config.yaml
d_model: 224
d_expert: 80
normalize_top_k: true
routed_scale: 1.0
vocab_size: 4096
norm: "rmsnorm"
norm_eps: 1e-06
tie_embeddings: false
optimizer: "soap_variant"
lr: 0.00371
beta1: 0.95
train_tokens: 327400000
Below are experts of layer 7 (counted from 0) of a mixture-of-experts language model. Rows are named router (the router's row for the expert), gate (a neuron's input weights, with its number), up (a neuron's input weights, with its number) and show model dimensions 0-223. Each number is 500 + 50 x the weight over its row's rms, rounded and kept within 0 to 999. Numbers have three digits each.
After each expert's rows: "comes after" lists some tokens at least twice as common just before its tokens as in all text; "gets" lists some tokens that make up at least twice as much of what it gets as of all text. This comes from a sample of Wikipedia text that the model never trained on. Tokens count by the router's weight.

# expert 36
router:640577555503561542513498439522506410447566449546418511479503503513485537553541531595491579484477489492379477484462504500486518457473487415522497510463538613504541471544496483538526590504511583563527454450590477515523389533427516570570502490502466414513524453444524499558539535451622511481615573442583429521402497585510566541519497441457465463549461416603481465410560468471437513491567548467524448482531389443553501519486602599498491516543557484448460458468505514525505521441423502428543483548523471471441545570571462467477507539551458456459493562515534534556552405518488461463500580449401526516519497450446518606467443546495500514473530479548470496530405459460571509527570
gate0:475451536391459515456525569489485550462526532564448538445531404463538508545473582565513539507479527531508377521499408510573479571538509446456567493516495508521514563579483459562563418436459513446490484542420583518438447500448476520489450575484444583516444446573458474588511507463450516469545461558535531527482472524404430477498486531520473460494436527492591397560507509516505439492464494579499524490437469431570546522442589540543471616463422516455511470502493439566464537542516475466455526491560498445490490436508566561564467450475471445452509501552479622505546577482487548538448592476467390558542454503466518494441331518369630540519506571464450521540493526468464427548506
up0:483485519464464511412570530507490487527581443455441485451522431491496480588544449586493536525493535453439420439551509394492528453486464564642480472499416431491558515507540450529429523568515461434524448531497530530423577545430588403549456537477508509503490515559427545568496561396468613507562517496583483508493554476591471441493525466492562510452480497494583507524553534427493509502426477593494395545506459393464451478419534514548469508521439487509632504523439513531498509570514521534413521522637435566438530490497474546476586464553466450467569491509466561533570513460535476585545459573411563489448470658493503489438516467437476545529464465506526473523547504525470488492575
gate1:467515547499532483596576480494575445414502506409467495444386539441562500488537471514502499470494464524472429475543490486480522522548532473645592535427500456402407464483544532505551449560433465463537500566529545497581409540460547492561528549477537481442470478476474412487544468478585507553576557562504482504541570570590506575526585487453388520585488505569526457496575469499437492547537526546520602540541476571484536493474636485498493416608490607559433463508500487535400537578477576515492535486523590487438546578451489471389562440500573471577529484488441436535473495450520561498487465521497530546531491473496479537464544506504451526446514485592506542481517449409475529573420
up1:568474406488488540463480502472459423595393554583560477500540473498410506533537532485441481561456579407440576452395512522526491423448527530463418536465525485522596503507516579460449485476447465556499504466524439499345556493498458577426457506490484501441591517551527573513505525501506425491459414477524505461383416463415476492451487524510572498379531496531454504469497507504571482414519432495558409449532517423526519499458449532532496550512492422482480492419464540477465460465462478569574485460455421493547508506564566522472449487535456534435386524518489500472482531530536364476517565544477466466522462442471504499589505357582585501512494504435567472501507514589542467586550
gate2:539473542402468506562565419479498457537447478472511463504425453434370405418547481402516537460505527451499521524497510486528551510483447468497463474469619518642510493520579467528561552506483455486464505458501539516541508427490581474525523521513507452569488602559495458461533432483479519543436559518550538567480481513458373616487523541439545564433422463525436519452459518533472459422504595478478544477440521460498488427574473475497413480518472534569518556450475503613542520472516525448414553546478588397464545463388484527578554486560580506493511501525452499547495369581576583527470512443471528504507558584539531579541486516508471424565490450525399485503525544502585527537534
up2:471571452545514523461511513486477501512491367518537434522575517396465508494610455522546457531506489440446503524530542551553445537483456462503516504417549470502597433424518514442492534522500424514483494566605495582456521501537495567490540505520532498442489463507515477519493559464536469547469486438472408441573545494437635534466549528486433452632565478569422568511391548600647570490499488540471589553500540453550479559500453512472549544530411463525534578470516511479540508595505500543524452404430458462499472477532461410530435526465437566491483457471449429505511469454510474468630503604584603552490531437461484521437492538548478560503517462518542490512552426567563462540560
comes after: "s", ", ", "es", "e", "a", "ing"
gets: ", ", ". ", "that ", "), ", "which ", "and "

# expert 9
router:526448439611541458447532499493492417467478516501534462421526578487540543438504652503426451492544498528486481520565479554534423437476494497523428475445529496412401508543564491485566457402492496533503571560542572435460546468517470566465497596467588419542513478532413451472466465495515436453454482425496584506563502472458521539528571546514516498506466523510566527620446436559536477500497440538573413544423506606550517583580517526427387471540498559395517448496501513569448521465576466558543489463531517471513497518568421487493446468537510516602465542502519523436530446453497623441501538550570515504557585499537513502488515533637504509395513463435432498498510479496431491427524
gate0:384424509491544446464490495519517540539492496479383458373503555489517485501461500564479525541374494588493462491456477600580573471551485474565427489536471447484475471515485549550531434519467544427537513626580543460431414572545491535544473477600529462555557513486472540474439471533473457492524478520513548461418508478588505508432535518470478576431473580540647438503463430492541480507507477497485402475537493503466521515606528480571532478440473490425559450477532482499463506483486582450544501333445486484523535565532414490527470494615378493543533533455456501502483521501523525437567574567506500564414501486553535452577531489482473493527463486540399559507596488509419447440483
up0:585464469525432550521475445487607455483468463475492514507531493491522416503490527486412512534657445405426510509510471535393515525493521471554551574478576438521526535445556453494484504478415477458525455435424382465508544473454518514460490506516504479503501413543538444535539510432401529429475511503458517434514521450474470578472529454507451455418490439569486497530443504466525567594542544473582517444531474502465606568425459584387522459522444502565400507529497476517504494542460458486528541487568553500492499435449525423615445495418535526513512470405519475535414541575456442507383448491499522461542506541487465450602411509442469519529574483460606504627518489594430519518469
gate1:443524537583541479465385492518565527558418531505499432459574462444546565484515477539464571522640539365543475479524508529473442522509495482576555571429439424525442456508453473438593531531447460483569442622467533548521403506576498553516507522594612443471463498450442491478516520571512542486506545563504552555567448434521523516370513515580554451535473498526597531439381508539499506448535467476447616528408501502423499440553464513500448567559546512446494527488445539527495439522493526559497467429490508540553515558524557420492572465400497443483574540533521453515543483560450570570532558440516509534487510557521547438535518444473516527572494502531556531478588545536534507454441
up1:448387451494504406400460454494456507599511546585498471537572563580501456566437525465576476458520487509430462524560449469508496487471589462372491491525513466452479493503496512488458535564499465526461542451479531541491485395433604443518432502493487521526510596494450456528459574478580407473483571439488476570441544552444469403448389459436460411485435462438524489401496499549527541555480572465528514515620437500450406498472553501395548428506562534480456547559415518503583437524547453494435535510445417458516424515446546486426475383523561550488475522471558468387468508507421482500542568501579476454502524504494511467488492571537492582488499545455507397496519456492494512500509
gate2:489422589531496511472533492426565435492519445469455462570563504503530472460531475541521490461413545477487513554585569580581552469463451464473428479461488487539485457461469547483589548470460551435431417479509496503448527490528442538530460476461553520545401469499493477522540525448506560554481435428457564577565553605539518542474505463501570498483407397472542517538420420431475453513570505549548459439550552510533447507538496595479516482573550473444502512490497466504587553462483534530498536576546548529528415431574555590489523422433474489614514469614565490520395510526550523466455447508471443416598569433463509502543497573560499559397420522479519541385577531577568460459456
up2:508566385450467534425522518556431531398525561563478522400451576575503471556523426476390522502561514577551499523472446449488543482609433548554546481452474462455582572485530538509405457436481482459470617596532485592552441548463499518526508584531496508478553508457477558490467503474503500501482530539584496502505544463464441470513492447551441491521529596500483476479548552451575633459471565449537466507522533421470491421532495440514543410442459533523529524547415575463431443536537490495590543469456474445463491552472371442526509488533562475405509548491413485527498494444493539533556561411580556580460388543510499411455539425482479454530533459568502533557456457543520480475516
comes after: "| ", ". ", "- ", "\n", "\n\n", "; "
gets: "B", "The ", "L", "F", "S", "A"

# expert 13
router:470555638429453437455574485528629587453497561499530459507510527516500446552594403438502460494485517398512501398465513526559481433533596563541490545512479503431524491551433460492429524507500523394551467569546455502439534470505457541476485488437514527519563550569428470547470531440516566551461476577494545535456404502484479517574534503524536534478539548432594466482480354525451433517493502535496536564574438504532618555482603551443460464468477473459579475451480524531619476510475552463532569588460533527406559514567471451481457447480499454548422469548554460486520530495513487533546517416560489487493464580537560453494506498481535510607471464497469620535446565533516538508414
gate0:501543513641486529466505456432460399451557454544502534484531508562522580515469395495579533416476532567538544398452497469416554526454453538492500433540535470519577497613494519427499510464606571463438561510448528433509525565420492438411446441455404463551439487530499482549504536503509382473476467500528603499585521465529471479452399441482538544439546466545515474510467544548484529606508566471537469504487468463478488479492507490494513544570389448404507452514481526467418412464476523544511400540467509392528464579560644516451467493491480459542513434483577580497500483466555480487466537499524474370546419483503556564523533506471518529461563491485463504530550552443528516470594
up0:570513537490496603593415553505409543490568494474587465472532493515552500528465459504597616455432554569352457512464408510463505446527465579441397606523479443445526532550508509466570490560472512526554499577497538528451516469443464497487532449556450448501456447489514393469559461475463456484491530575485549535515512564560427508473493597573501477527549513501483526544503465487549549517512493571503480506523423421552487415550533524569478536589488491553505506528412541480420527404581498488558452538493475508396594508464455482484450463609465446465522452504580467425510560538486539509439512527511498551458576491570541531495480550461606552554657473503547588462434486543506495477544
gate1:430464513538544494519506520494468489447522467598494420505514542550516484461508444549456541554519541574435494445445475586446478520520421403511429473483545391393508598524568490513431522610417490461485463467572460524504491487537445483480572451538387502573523542533519479450519512522515482501520529496547471466498493426332505449580471462517494506450477495466494546511510513500396456500495454398472456423456435481561510507405461503496470596445496511536548503463486482488498605546437515612402481533511480431511515504484530526530567484458459460530582543469509553613423559494459528565609542460581548572556481520646470439502477544477580521486536428511523488478588513600412512551456
up1:541512446513543502451468469515566468510613477390526533560519538490484458460472538511595414507555478426559478513527558506571426573504514586477543514498394564536483473397476533418521490458490486471419531606503488452553576444573514472576406482472553464470496491459501466522435474523486445536456562526480513477497553564614587539396463554484504471509543547462536441386479536490502540473510516589555612523500453504382441556581547498459501400603422537516459436512517561474425411510594538429471591492533527440512506514476458487544420513455509519402423471513472546488486402475581454465430428504499486509522617443412488526497525521487499550517442505528536531462523542535483458438511
gate2:564594510389510480475537574418557459454528546511478408571574502473522413526451407453490581486574467488471531504628447516529474506507610553570515603539486490443488492522381447570462544470477596495532429533582536522502590537493547390481387460430506522426427490526485492492502483520527519515483453491427554491616521522505563514459509523471527526558502476508452518472491455480469521502508540531503429577512577487557463552489612439535522544559505488475538445527475429562481456620453444470455528464445499436542386439542466443483506442524437548481554540544549479526520486609553449483474569504477580471467483542506562515518496569518526474548577470435499591491578523534406484403535
up2:627549583534582546478552451446556423518493521488502384532563571439513472581507501530516487437491537502483484486576412504463482457512440566516493591588450497481480510558358541487477480539508543450526505449566511486510553413466548439489526556454470505465443480544484474538459552543494537516489480481469536423558392443554569517543453454449599546519500453493495516515525466519420483542472573563453519581451530516503514615493609445475545482497542549480482455507559537598435458502565409424526512513486465422494426409485407518478499436545449594495572551501584521537511507611486469497468615627420527509507515521589530446485485536551502528556538422504489616473515512503456479568492
comes after: "| ", "the ", ": ", ", ", "- ", "("
gets: "M", "H", "K", "N", "T", "L"

# expert 20
router:598578526537620411485447455504511561445483496560514442475412553438564522451547454505529454525533443540464537471506498462461489509534497515602458551529489534490588526488525494525414457465530517474522568471430452522509554489542508552440496541478472432519575479563529457486583595555528460575612550458442554498480492510589489444550439583504409546529562420507531597534441479524541478522443523542519524389471557538489453532520429494462481529477545479496537542519505545506483464411506506566448549479534428464475498461498497561494599595448388501523616469560395458421484382458504469486453442544580427559579541504460508427469542504500569453568541524531477511560486523578583407568560
gate0:561543500449501441595480533412472493528518551436534514477510509479518521588523522501534454525489484501381530459356502518466529469510427498462449432460522481492534521466536580527454513552385550510519480472532490520432537531525406543497526451506470504553614626535593463509545568504475533517465555465446515485492453549565629398528444531431556540645443499485478490558450537603561415449523573470518460485523494431461437424478476411532430609531485496546543552384451483607562450501532535529519448542558426577507523500543444556536553542512455532496554461567442496526478416496577491582425492486483516513517479506492492511508511535530461544548577455472438564446580528517551424447530
up0:521489450415478396609414519436512517500539519497557439451480529507494462553588440507583496487468485517354463436424497504442483416477445471490484486429551531443526560463527560545496493527400512535522492448513451515427541522578491527564464462500542476524587554474537463562546549486497509542460586499512483535483468517543555425519502471428623561665422486548476485531491499586546468414468549460498453431475499424528403405444459457535431591533484493468523494397473500568575437511500498552509450509538456583462560508614455527490498496424454517514567441611491534535479470508527436496415551540497493576467532486476490506516491510523458557538550435440432564428590544577510428482522
gate1:486457518424575465444455485466530536477463440505541502587523426491436568566458531466490494470575527586540466498531497472549569474490544481496577489520528540527518427488443488509394477478489570533500598434505631538462512422513535509528426517530558587476490514456409501529518542500509472525586453457547463511556549465597589508481525515449445408532506470447527509486480387473552394516567557521454605491562422520508511424486484522524545481541464499435474598521563498508620515457435417471562420441544541560481472479463592442475533565430446555523472437483455526474439525481545470437469462572626451517526411539396439518490477452638536446548548438505529504453512560513514476543417
up1:493598445608463533531560526510515476523510552462487470415460550484559417455522532534534570535417472414467505478477507606507458508514474551534351484487522507479465539480541511489606557509507473476457396558533358493512498539444500470455579481461465383505492422543584491495462438519483524522463563506444514503427456547404482475514493502554546594436459496552435449505508580500425623489502457466510380567461578452455486538527559480492479533465504459562586408495475473522369465496580502494433526553495468457488504505543402507520483518546519442511493562487524489524554541542453557582543533461342564528494552509611503496548500535419492517417482529449452461563529469498504492459572
gate2:414528554555432404486417561501534489563442573578570464474498534447610554496522428465520537583503542426581507472464575475531510583517469545501600561462470492543469548460464449448449479589528548508427460403522596520588494578560517522501520493535516437475575553559579541449543430618607455525514471509518507540467481545407350532517540517505529388425590436558572523474461521501535472542503500505511525435500496624378563457521399471493510499428515455508440453562507483488471460456472521527513482469516489489463447501541444550469535439542472472465495528484463503507433478425439542525444573462470512534472582507535481434464568533506400450443428450498457474446532497476523547472498
up2:488476480531507451519505537473556410497462500570514570482502498481516585478506418498543539552439600475548466444535573501571548549508476591605534488446579456543596495486513453531487553500494534477459524423498535647537442532439494550507579520621518547547486491496521520452520504531533491472492480537523536480607512541501521486512552500444576431474532498522430522444477405488503420489453540549482473443471445578482482528468473464477498473451538442536452437574471442536431495460511474422558423424560464396538452422569429507475519539441433443430469436545536541553456467447369439486485579435519561449552537507565453451546510424475520303425524452548464490436451563544473558456485
comes after: "\n", "\n\n", " ", "|", "% ", "s"
gets: "|", "- ", "==", ".", "===", ")"

# expert 39
router:603587553590561491534514547529472507568501397482507519429516461454532480436446483567504519489542454554466485549569487378447555563515477485413581578621472559488543503449523460508497525514539424565466536439496490503445393436527473513475568452528498594468524461559531521509480482509509469435517499476505472531462504544577437511452536556473505554539446501564500443569411522579565498503554572603523506494412538440469424504535429407561598448545502538443486415469545505533470597561508507365524545449412548585502438565534503537563462546558484525500529576555489543447507532509484478530429467487657507452552541413567476503455455558434498459492454447502435502496503501435487518538548
gate0:517520506472495542542551518433457555470489478480470569522479556512532521483590496515436545546441452520530488541482489430595487523497462525533479524495544586396472527447583531473479485473390500503604472524509388558443587465460504528362385475511482570506443505489456584497482426461515491538494489519444531523439511452569465556537437536611464566561535553486577554454497561627427538508441600464517621501503511466479512496490549445533494481465528492502464415549478522522475560432484485501522479489466537521462509603487524553520578468603484570511445428556540455498490454568503463577515464404539431469483517545487504515475517479598654503641481463498474542514593441604492480580524
up0:497511546541514509451569513495469522430537402445494592549459542538482521494496542503473489511468406502497432571485472469503478590469507522544598479474547545481522546490566476414473513469529425512545539515577509464463440534468573557497497465596466539571558432473475618499603532479501510553532468485464478468421410462590464563443472512579447537520529622495535518510369560598544502484515566516491556521439467457434520474471477447532470458530450442449470478543508553426524560531609507509493558470610524450417429531524554483493497551678453527448454463528470490536447443570495432535502452442492448541500486485504483525465411489480594444489552431461501564421581377517529540415562
gate1:479581551546495450492482482480523498457545458473421494468505515416425519549509541549455458483530470496510623526558472432473547544439537485479504499447522516536567565485485472448445447535579441439621487553518414505591468470528570438451563450480476515414501540572599487427454526469464569476582515546529473539505473396528441475590413570481450504504513544350503486510516555525517437538492536477506430525361527503557394501379462473513550462463507479545503505477531544464482424532503580461539555537441434529462505492397427540480470508544494425513539504468438517382416556553508511582513451480581486378506576540417501430497519506485486538531520465573515514532448432479393561509543
up1:494509543535451467583498412514525444604507532455479516525468516516493472463462552543556552494472566452504523462436608524502511398439489582393469452486517466545473541428523446499425413495415459503536513490533505526468524526563627443477554547429439534579445527471387475490522464433463446482437510520446463511561533514440534574357508546462592492399526482516514546466433447527516591550530487437476459485639555563439571444523471510508362502470486518448467477480399481528531581542466531538476450565412490480609519467424520449495515539481512494428490392452514459476565481521495519544449447540477512480543502497502404476468474547488508579510450524456570509485609591444559530470527
gate2:586508465497504519478472593474475534588549482521489510520467530388575570508562457428519435440509464491483497535492532468437620554518488515495467453531517498426542452404444508553463479488443488560537487458418551491485558434518467541514444440457534525358466475349486543578407506532495530448505420582595433503508491564453532575536527432536547433482486545521485548451574378508577407462549570576575507475510501493479481599515474523433536485525514570460479489504419469559449488459529590493455543475452564470421521532379464496600435527594479489466478497485461432538562505481448564501539451486499559512576444456561439474458478433506515496452499479546501546579377495534463480517551
up2:511491443452556548459469485405555500437418420514425480409532477546456470494487587496419433460535448461563496608534465480455591607495494507475564438512483491488518572493533542510451469545367518559480514527460545575405575566471538499501525503410479567513477513394448489437520472558548493403496481473507591467525423489439505545389533540494601494465501599561525585460519487546466524532487446493585492488503521528580561679512493520496479449473414507420414502633475439531489453488568594519503513498457560466450515564560587452532534469496426515474486399454561491498495535464594581516471513512472469541502443482488441555464499457457487542490501496556507442454453478494512538496467
comes after: ". ", ", ", "that ", "He ", "he ", "where "
gets: "he ", "He ", "had ", "has ", "to ", "it "

# expert 43
router:563526501405439588513413511502508482549591578489529509521478554469466508530444413509549483431481483515527409572524474503604501534513491497548462444536503462451506512503423535432511485565438479489497340527454483570583578397608403542478460449474475560483457456409514465557437566535557429480572484419625503522486522473490457494507456470580548490494462550440475496446517492566444523453634525556559445570467427520467537492503466529581441532467557560536564551492594431547484510589445489497518525537551575563439555547416473471501551514394480575513505556519527474525482430441431595503539479415466508535506520461537501519572573530463487474513485465402533582525448505492509511506454
gate0:478421429447414525446562463497445460452525494498529526479532552488583494568531452574420500558470538543542454538580515444499417606456528430481583460550481533631543544467521448447396525523515405523494494511503568563470560501502495580562502416532622479510552462480494489549379499500501563419526492579541457488495448468462493512457559394492531425543494476512483441462480387443477436501553489472576504527466512483531503548466465534526546442513524536502565551438445553511473442477417528544557541522503517587390504524418495504568448516480482504540499463464517564524532398410479368554563433443522518467523466425498420533505531513501382483438480445586541515499544486536535619437510
up0:540421609492549521475447522526476505491470516477548502440500477560512447507454502465535484437468489495411544501404570379531478445556446473547471483433516482437478461448465531475514487509556484441429429499579551518558576516448519481561581564513496569533478534555550469445555511513490468515478627556534495465492469542563461549582511436475460527568468586553487536478512536556554616553477584569531500455472555562482490496540554488480584555541537447444448539579469572451531507477525497421429479497581478351617370516521445541562480439581401578481536493569474469542517536539460584460481520499605464608568560500534480557564437569491518490514451473432512483487514419492483456487422
gate1:546559443499495465552416450330507464567532559580464461570536608548371462459508564524438508461481424576480580462517561611529504581506448533467580505502608555561465469510501543516540408528451455544480453461497438485479521445523513457499452569417505443596543476543466530540483485488514503500503521467473553548405606522527551530448433494446496418455494482467539409558489430494429535524533494500553510438469461482547556524460448494462542516532492414594501477573533565560469490626479574571478489485400481495563522535534545486510565466510489494572445558466481482492506450529515478577565500405490532487595530508578581507593437549551555437466477463488407497481507464431476458505493
up1:526520449509565507598477546507555553520582584478518457527594494577484388545493514546436432487441464480510523558437475571563603467498410562472470366524538536497521460479499471556503548553499473498445475479434451510483454511582408467449499556369456532473538478486500493458504426506537513627425482574452511554486591478551495435481410470496511529522516573437601463596515496476459493474561488466533458457548343475424519477518431501599593518545457532523464538530567449436498490539571466473467439447462490479467472523506559475575525522480485451568425563471581436514404556504482499504543483479552558541551456531469582555557476540471579518481587419470440487531470428483444539531466
gate2:591502502448534567523422503495551476538609560525533496385524508503484520522538585592548495502581486534593535474461463410460513449407407469541490528523496551505506471488530490495474523467607527490387495552482509537452490510546443503514559474547475495462496426431539459503453472606501467483579542501551495454526525399577520530432434547464451520499501487466484539494441462443460522466625519537556412668507464472401476523495449496501566460556444503525493515518503476560548503601509485489610553490508481538501521568469510506539482522562502638509534535459442628397552419429554571534508541447402433475490477511475501539630493511553516471556545559517459596538456564508550491492504
up2:467485536485558473492535442541494514437411450437489450598424506517515487487521430500446485412434444462509489460601574548504548503513601461393448423499446445533554550491526506571476507536433533471591452423469506496451492444434572466461415511479511468495492576506477520504410585480480551491501465582492549493442389552432501470573547504607499508520576535469499398474549516571485408514386478438429486427505539558622555566555584487430462481423504470486498426458543510437449450388464523505425452460512487545513511445493477572446571435415488398482452421458507404572505522515486511454500430466495457533474522444554518453416523484457461511442464491522564483456474536495449462541563
comes after: "the ", "a ", "as ", "is ", ". ", "-"
gets: "a ", "first ", "an ", "th ", "one ", "this "

# expert 11
router:486628506497501463450614578532651466540438554386521457375459516492481452443540501437442438443483492428531479476448489489467485510549487553508463497530557517414493531489548518513501437533524444428527502512563525558519544526483469550458520539484546530494428492542447570516489470451541547446424522629458545517471471549537457510542632523494534495498498552447635524479550416489481411545510525559455441525510568478408481541414483539560497461554486459534502533464607415467513466491512606441519476539504588503430424515512525558424524453486450507481407523480483395574518459484519588583502640452547547516510463481546487520440472486564521489493519460489525578473411437437475453486549
gate0:420403528623518543516396596442393520516618538452459472537419555499554482529454479544463512370559467451463540499495501467463457492495454497486486565524489522568572430448546463544494461476629511452404570484466462429517480531515544586464495477562463492541531447487571494521454528572547469372449486499501483515426576549557510468448492528494526515527477420560449558534482549536573486563476545513584483500430472468558524422513542483540525535498520516436439479485517519416424498398504638486443641474468460524505527596460523531523514469565530472502547494440546538553523470482371502460502544493469458422510531500500477544473478404476508529377517581536582485565517489470494527528474
up0:536441449467546442494441443497501474449461490544567522498490528536579521508476479474463394659531542481491453539497543482492528498550500476447468486475550396596475560475533585444552449501439485583455554529569474522526498409598516417551465528444540499409416526415443499487503507386541504565548504485532385503561461479487483584476433481523476433509518493550578549463483550466489616391486509481530593381500501481439498529494448436476427543541587527494460535536510451527479445607473397586495364578459461534541467457572483547536502482425538560427563468521533541429514505525520478551466476507533492467456583484473513485522538472558473520568491466525507441433464428593541429498476
gate1:477532507512514523454481377433518436494447441508539512512462462507576489474474452541437496504530461489409479458471492445481510494542450574560551453551572504530449492531487557518469459578568552555578465432447432524462530545511507507528447493509486484451514501519497501529620445526537483455459419523536519481580581572509508488525541466498429406602467476566432477410525525545503493600439600513470481480565543510429513433499433478562453583553541475540443460585498359404484507401452552527461506531497488480512510516516562625504484578501528548398487482457491448557504524573341448553506566517627465489454443464445538487512562434537526498487348544522487481422495535530512420496556
up1:474457449472508439449393583504493591500456557427495464529510554466482479464528494561576418456540460472464470427483524524536596518460578455445573464526409505449567513533552445478524545412484542487494447540500488518587390454382503541473575556546439576513523504527465531477427496460463536502559430504425446479513483485440509481585439493498549585443460539544478574484458549487544476374580440463509478502388467502548469511517491498407478507529506528542498435502484532523561471550461484516390532508369474577530505500444562520520484530481567529568558475584488468528487459516564448538518455432440550490535539630499555510479473477532409582578528574452407458563518399419479404511495
gate2:550510618508635609560469593468580457469540459531550498539480563535465503574544453496497486572468573533479477640432518574464640579466511539500398447558509555395569506545482528480430527496462424516469474532501483471507536457545538491421474457535497480439523440438548531533481492443516398469488480495446512466547520516476497424452481551403476538508524543497504539524528446495466503562467484599430483387469436453524464410542578451509559485497528385455520466503492458635495436521581555554497442535486545438502467573429526467446441471439502526450454490534524452575550573507467545454515484481423457565496512483521513494499486484440504486403633526551503561463547481458518524509427
up2:599558565413519506518417501471579493518420505435440488559515470547450454510536533497470560462471547457538480619434510561579542428461503554436392424513537517440401411521600514524503562570506550504463445561457421497543526461453513571465448468484482473495542478480479564474547518519551437529474397484481498384562510541431488426482521502437462464504506500494519534534510481469455539565430544556474517472481455531484487474546525425569484497454515495420524481571449488529555479560546458418461520502482507503493576615492476509513556441415451535515472464602508385641489498501465552487566419583443457570418450489494450515614532393485565517459515458569492389456524503512502533474408
comes after: "| ", ", ", ": ", "of ", "- ", "the "
gets: "D", "C", "L", "E", "J", "Mar"

# expert 38
router:491448401517531475504477561625423488482499401430539512627472504517640493460536564417440481462499513472511580445490434550451472520473509532507518496475501462428496568504541447457476502445528553540552596545437538496466529550493576560523486547496566476527500469572452508495431480495506425546431541550580549506477573409509478542535480558501511462494504456493490482548508551553542488524458552566564427434516587616509487531585542461486401488438553585474525452490448512444445440537586395507413563510453465427498527556503567439544537494493588528502551535582375504486519581552452513486459495552475478491385565472536501408510553451566541471455494467464484410534432545408545447520485
gate0:521537591488448545522603459513496511509461445367414448582507459524533518438501388383441514486442483556565539445495498557534490522639464450487555585514514521456492444529530478513419536422520572416498501413464575530458499523474520427483509532554484421536551487500481561486559474416512494537609438555466496544562545428527535590546470571460493442569572538438554505496559429523453472455519513533468483489590536480567587479509561401469533483448579440452487474497501429471568393436512561496586532497494554517552467471482436473505532526482518454511503499510542550553418443432444460536502465539491479521511475495435600375573536404557467483479528522474539605472457542437542531498515
up0:484517522567499493587553450481467580513505561485527489461550397482529513478407518446414458489494574376476595547510491429501505497551506557474525556517567550499493544525471492542485522563503540518557522550498498559504489607560492589529555481503597502454469471459535391492507432530438462425449471518519467474461486495487507458439568500507491519589485401490477480561436556504455469534465489409460514622512537539525521421479464404524515491442496511522538366484571485619507484568574538602571502470502468586418494423445525531455573435538541452603487449556526476573500466520534502513526479658569536482421511549487479578459505436623499428474448507461536464449594499544445503491443
gate1:621543487488436502474507510577567504531451477456545482436495451438412473522563455447402453643567479440543444517391494493514386452583478466481468497547452513536511515549513519512546507542508555522551477549540525490419624499448529472507531380510471492548459522558555563541445512447492569443493507585488556492585565534543446598507466492449555483469512416479571517478513482479437586494477540529444445508517561509470470445489560545482498486432486541481478484536566547613556515519445587485479504474484632474502397487454502556512451522489516500533526499487492457511462586526455497473403554401583555548395584507505497496556496493502476572516573500509506508356424515420544540609481
up1:611583552504452565483449474521604492551478490494503479468526486475412498533523547469463554638560512460515454481463440520457427446572491389482476502521537518507441508593524522485474500497497585525521561556411579471440620489486581429551482492499606468542431537490537504535490480509480553472483516562545565521548561462541484575514451489434575464444496443568561512425553516443464539466540583509399410493551561470468529439448551533504460541449487519451503449612455533538565491546495465485528580474451589459524449494339514519538484535464547535474587470433494510479575543497513526498385521487503451523459566473561513471590485489463464532516515457502529480371454588460615510578479
gate2:485444576482553508494500509562502580488457473437471500556404449455509514566589477454521494523525491523495576630462565516495516455508415462404591459526492487495487533597441500581550497578481457483485497467533550432408538377473593549507509434523632584496416591553535545544497509555543496480531505492475582481418524427455489465513558440484551568503586485528579455464479548519471546489498493553507414469506519489503533477533525509533482475433445461494491477555387479389542548584493584569461479504557610394446499427423548558428505432452489449492513510536540487454516473431608540477516522439534506504503492557501456496482541490550540416427416522484456514389439446511574478535439
up2:515537537552433480479531428467451454463453560468598474542579537561496425418505542458493577488486402540562508452445486447528533541526491590513507570602502509474479518580452486604571527495503553455436443460476578525533525543525451556522643497535493496458535445517501506486505498501475399517456586550445445516528572505590461501485547407588411592585543515497496455495475471534423549454373476539413460463561547557548532439484479543508440526591502447540501622456515502455455569514541499482502508486428473519547412458515503459434551464532552494530492435480525435593537468546472435428536472536438465471494372552581494519476495501532518509499518563413399502515441515455513548383488
comes after: "to ", "in ", "of ", "and ", "for ", " "
gets: "c", "b", "1", " ", "g", "|"